Below are experts of layer 6 (counted from 0) of a mixture-of-experts language model. Rows are named gate (a neuron's input weights, with its number), up (a neuron's input weights, with its number), down (a neuron's output weights, with its number) and show model dimensions 48-95. Each number is 500 + 50 x the weight over its row's rms, rounded and kept within 0 to 999. Numbers have three digits each.
Before each expert's rows: a language model's description of what the expert responds to; "comes before" lists some tokens at least twice as common just after its tokens as in all text. This comes from a sample of Wikipedia text that the model never trained on. Tokens count by the router's weight.

# expert 1
Description: First digits and split pieces of years and numbers in tables and dates, such as 1|990, 2|022, plus "(age " in birth notes.
comes before: " | ", ".", ",", "997", "020", "998"
gate7:440476407544511424529564459457499460525440444454487561527527590520511452541512455525434525489492544495565502546528564532520478533554510440452437
up7:571436497538436480429540600545474514474513475464526495493532541528460486512477484562544524500544594549520586543444618512580475496494518507496507
down7:443494473507510538536540473469568523589488551445498448478535520538536471503502543528472518523460449494475557545567504488565414473508522447515536

# expert 58
Description: Periods ending sentences, often attached to word endings like -ing., -ers., -ions., plus closing == of section headings like Reception.
comes before: "\n\n", " The", " He", "\n", " In ", " In"
gate0:488528503496491575525532524515551464417451430542475553511564553527553534529561491511517591409579491375422474520539462428538490460458420488391503
up0:497527488525507521530540558577548475501522472586550497575593571554524611488588480540515630412557505474446487497492469525506453466451474535454574
down0:481432485502549444382420528504490522507513455485524609487498438443519585477425549490480463511377564440489425460503499594397544583544501513467520

# expert 22
Description: Pipe and semicolon separators between numbers in sports statistics, election results and career tables, like 28 | 1 | 2.
comes before: "0", "1", "2", "3", "4", "5"
gate0:538523479478567486501434426512492509553459474458485530523475424502482488491470469567439540383434466416503504473472445519545578441626512494482526
up0:465467525448393524488470563463520496506528554543502409447528555481479427411523485507531427543479542573524532498518503418442443511350517529532439
down0:497501489511470485381610516477533510417481463508481468450449454536547478489468518530515548524569434594475522485528530476461474469469524495557413

# expert 24
Description: Quotation marks, parentheses and pipe separators in tables, discography notes and citations, such as closing quotes and | " before titles.
comes before: "\n", "2", "1", "\n\n", " | \"", "The"
gate0:566444499549469601494508418618444456619541494475483542497512530472415525548433475486536469451597428517537487488496495557486541424539519469547509
up0:574502568540518517503484403584461401550563495364451479509533515516395430581461462502612462467605424486542503474486492466510527431462470479510504
down0:485431563594440526493473459468437523535419570518605498460618534488513474369558469434502495631556443564550522457500551515497470422523487495548521

# expert 35
Description: Leading digit of years and dashes in season ranges like 1991–92, plus word-initial pieces such as or, in, arch, transl, University of.
comes before: "1", "2", "ical", "ria", "ions", "rian"
gate0:409461504527557470530627465485489501512488528467538611461525540597491503461413520529547491444507484499518459505434404531374475469463422467492508
up0:453466478456568510481679349479502451497558410462514557489520513543489505488459562555518453473468435488500469469495472498422427502484430464469446
down0:506495474443527481467518487512471416432501448552568400519481474515486488489485488477567508559465506492514373490427488510534502428493523523501454

# expert 31
Description: Names after "University of" (California), and years, closing parentheses and page colons in citations, filmographies and lifespans, such as (2010).
comes before: ")", "–", "2", "1", "\n", ")."
gate0:436535457485506547553463524355410466542597516505632430524484472484496380463514468590517569446445471519359471538537511444583482494466457524563502
up0:450494530429574555567452471299500425400586506550545484557361428487481488470453537532492524444484517502427453571534544522525541538518387544491522
down0:483454501602579472517532424482600577494410593428518519532563552508458468448543543442536511574511422514599544532500524509504511540484576556510446

# expert 21
Description: Pipe separators and digits inside number-heavy tables such as league standings, medal counts and election votes, e.g. 12 | 15 | −13.
comes before: " | ", "0", "\n", "3", "4", "5"
gate0:632520449455487496451524524447459509412505456502338444441473450514412528496577533511444542488357497507477505517487495511517428521497451514574488
up0:439469483448534483535544509427470390520523509448580601543519550514479491452427499545536426463521434420440493488515470525441624432457503489369442
down0:504452553482430550492498505503442626454426580431583431459507469542547504546466506437494401440506524470522474577535542473488528436524485431455548

# expert 59
Description: Colons, slashes, dashes and date separators in infobox lists, like Born:, (aged, – between dates, plus field names like champion, stations.
comes before: "2", ":", "1", ": ", "\n", ": S"
gate0:549471466523506477533468492511554531540487431449419452579495536499417476451413527467533499472486529488442547543499565467551508529351547494552428
up0:500525398488455482522541491529519482602502441433491481549523524499478484399378510516562539481483488442462489471493606519519530501517537462472440
down0:494473599601503487522558455513450550502441507556467468528568568463517453519571547512405537487520459563476547423475527466547447485404522525573470

# expert 52
Description: Line breaks, dashes and parentheses starting infobox fields and identifiers, such as Born:, Website:, Coordinates, MeSH, ICAO codes.
comes before: "-", "=", "- Coordinates: ", "- Country:", "- C", "1"
gate0:444501474477549529504485521483540493487469473543516426505510544606505495451523554483579456488400521567439410498579450429496450591503472423419584
up0:465505427478574552527483535479505520488492459541517430480552523624486474474499549498521414482385513574437416499610472397465480578442483470433545
down0:481511465544539530458422465516469559517508475456497600448546546532472563478546632491504496506429458431502528516503530434400495459494536530545461

# expert 54
Description: Equals-sign heading markers and heading words like History, See also, Discography, chronology, in article structure, infoboxes and taxonomy pages.
comes before: "\n", "\n\n", " ==", "==", " The", " (age "
gate0:468503552436556570510625530507567479452584573602562454538491399511457542515527367494452537537471419518546523485472572492484492468509548590500427
up0:435562497375480478477515563472462409559613516557457442551483513577526546539483374555516527499521509514437511492555479532521514582507574470486395
down0:483483368575488540507559507463522524468549493398608511493444598459576506572535557558515516540489421497560486577464495610550480524474429452439486

# expert 42
Description: Line and paragraph breaks after sentences, headings, table rows, or short biography subtitles, before a new section or article text.
comes before: "The", "==", "| ", "-", "|", "==="
gate7:496405545568540490534482564528521500554530470490442349509461517563490489590582428484430549512606472510489522487490370581463490426497529563480429
up7:498571536328513575480489510381506554501501456464451517547458497489538472465464462485541487401408548407501486454561566412503550481541457443553503
down7:551549604570411548535451460391494495448554445480578593550549482539490517440530491524486526523437518504441451449552505503483474569427476420488474

# expert 14
Description: Pipe separators and the numbers right after team or player names in sports standings tables, plus colons and commas in lists, such as | 18 |.
comes before: " | ", ".", "1", "2", "–", "3"
gate7:520488433551515544498486512471415498468594495485490540575533493441416554596481506427456499562493539482533491601461481558451479486508511558543582
up7:481511448511545580556487457509395526511543429566403509541501423427432547525564538449449538530506507444497459498542531521426498514519565596494534
down7:565523486585495444502594567581536376507550533480542555491569493562494477415504593463482446549486411424461494506536540569523498451519511572523543

# expert 0
Description: Content nouns and year digits in sports and biography prose, such as lead, round, touchdown, season, games, November 2015.
comes before: ".", "–", ", ", ",", " and", ", the"
gate7:409474492456481517556469520395454593546487420506496516555418520436464470603481515440416431542480569542538502556491463505489547551574555517422447
up7:420515536435519500551456517438458518454524445526477474546454497421526445531491490394429524507487531593596476534515435487482527585542477527403432
down7:490480482474457569481467393558456411544513550513583444473472541592587540467580426479458514507511474447443435442536420503411437473480454547532532

# expert 62
Description: Line and paragraph breaks ending infobox fields, table rows and list items before a new heading or section, plus table dividers and ==E headings.
comes before: "| ", "-", "|", "The", "=", "==="
gate7:518540490499504512596573446592661516553531513527484506390485531463511587487542474566483434503453573510562516444547494540496487404505666436506462
up7:451464470496486524462433512377376491398529511503487522559526494520446430562470498463555533507513433454351443537482498506476506563524329524426547
down7:472517432534502371541483481565568526546497552488449484507473430473558492527466465438553517466528492460556470518537606540510493450499469479455520

# expert 13
Description: Wiki heading equals signs (==, ===, ====), opening quotes and brackets, and separators inside number lists, such as "(", "-", ", ".
comes before: "\n", "2", "\n\n", "1", "St", "G"
gate0:489458526608500471540462547538499522505469538471460405501503540395427465404427522488543413543459404474503503604513472530554515446542493472578572
up0:465486536473484563421534420481518445507456493479551647417570528529560532591522480495464575536677577534532476513478581519506549529510549523440484
down0:487446389520434458525500495443559451453538453467419557568437530514456459523606446462562471432640560532507463487522452395433479512574453491454495

# expert 8
Description: One- or two-digit numbers in tables, scores, dates, ages and road numbers, such as 16, '64 class years, December 30.
comes before: ", ", ".", " | ", "–", " |", "th"
gate7:443536463444521455547424445495486488545557576549443579618493458511473490345422489508568428529477479454577548526502429513464556548485520423494534
up7:529473624540494516512539496485501495412471545486584510419544457527577577455551527440541519449508497512468531456500539403516439459459375532498558
down7:570544501542502464527531491483461476493502486423466508563357541467443444532394531545418434497375513512475522503552485517507506512439472503443422

# expert 27
Description: Pipes and entries naming teams, countries and events in sports results tables, such as Team SD Worx, United Arab Emirates, European Championships.
comes before: "\n", " | ", " |", " x", "3", "4"
gate0:485549532495493475627529449511568560490501502494449497420511498495442471513454425546546530404612489524546464574431598449417565460500544514543539
up0:524486447476414527370398564454465445499519448529542448601508503613506484488519520506422491558418566516412491415534438523631492517534495491464477
down0:539553509496542410443550556451595414555559499476372502576464559444464551568445464601483494446512498476463532541535471539481553406433500567495545

# expert 37
Description: Periods and final pieces closing a name, abbreviation or sentence, especially botanical author abbreviations and list items, such as Gagnep., Kaneh., Entertainment.
comes before: "\n\n", "\n", " The", " He", " |", " It"
gate0:489506480509521499485530569512503520522539487578464499503550474562465564432503429505575386420485441527515483499540415521460628500539549502453552
up0:472481513488531500532464470503538493506435510486551517428484487464554375583493582488416600489540562423494537489457574434532383538476469535565435
down0:411533529489407535504483451569493422509532555496406495526502577518514537583474508410567412492440415499448464585521488484543566543502484456512426

# expert 26
Description: Last token of a name or table cell before a pipe or line break, such as Jr., Creek, Johnson, and empty cells, °W.
comes before: "\n", "\n\n", " |", " | ", ".", ","
gate0:507515508510516499487464459519476451538517562500490522578484536558519606491601453471453614496518567549474466500516517536521483454445475461493569
up0:442483499493585585521483531467518510480534460522586518517430441545597481538554596398438459480510532470548446475496518518480548631502534578456457
down0:561560499541558386440494466545466519502481473528516486407583502461395483452500475465484535472476432522452517529583527558527473447540521437526460

# expert 61
Description: Spaces and prepositions like in, on, about, or colons and dashes right before a number or date, such as "on 9 February", "in 2004".
comes before: "1", "2", "3", "4", "5", "6"
gate0:510535511466524589557523609476502574482479524470518543494564490485466465511490527458508528471577529481425469514491442525449614498476509397468516
up0:487434470455484546519458397494522439501547458459416470493403475375429503561506491540517487535471484554515495493488558458580452548469525616522429
down0:534554562530477474569455567497417573499527522611465494532541465488483422517430400471447404519539572518449600429558521514513496551561513424507538

# expert 56
Description: Closing parentheses and the second number of match scores or ranges, such as 2-1, aged 61), and section headings like ==History==.
comes before: "\n", "\n\n", " | ", "; ", ")", ", "
gate0:446482492467461495420378496458560437432465452517616565517552468571449390502535605406507426512576479503454452499536525490677488574511505500447522
up0:500474453398500502538557416468437550573467554447444515508449504372498623526471420638458508471467539474514445530511435484430537445537459474512484
down0:459515435502521509544433518489508504475438465505527520576532489585447479411556500530478481507465424453497460516488478458565500623587562542470528

# expert 28
Description: Common words about daily life and phrasal particles, such as out, up, home, mother, wife, plus word endings like eager, spoke, quite.
comes before: " to", ".", " the", " of", " and", " in"
gate0:541414371480433523582504384465529528423478515484546555545510472544494476522500426545448547457546496513434444508519498510447483504470473411557463
up0:473492481529514454519639508555548441479516545555544513478563411543538565371485479578492498478488504452544387425439593494522517428476471493491501
down0:491476403385503536553483583508482493566492561499478535458548500468451560510477532428476483517591547503467459484565540529500344592447508498529479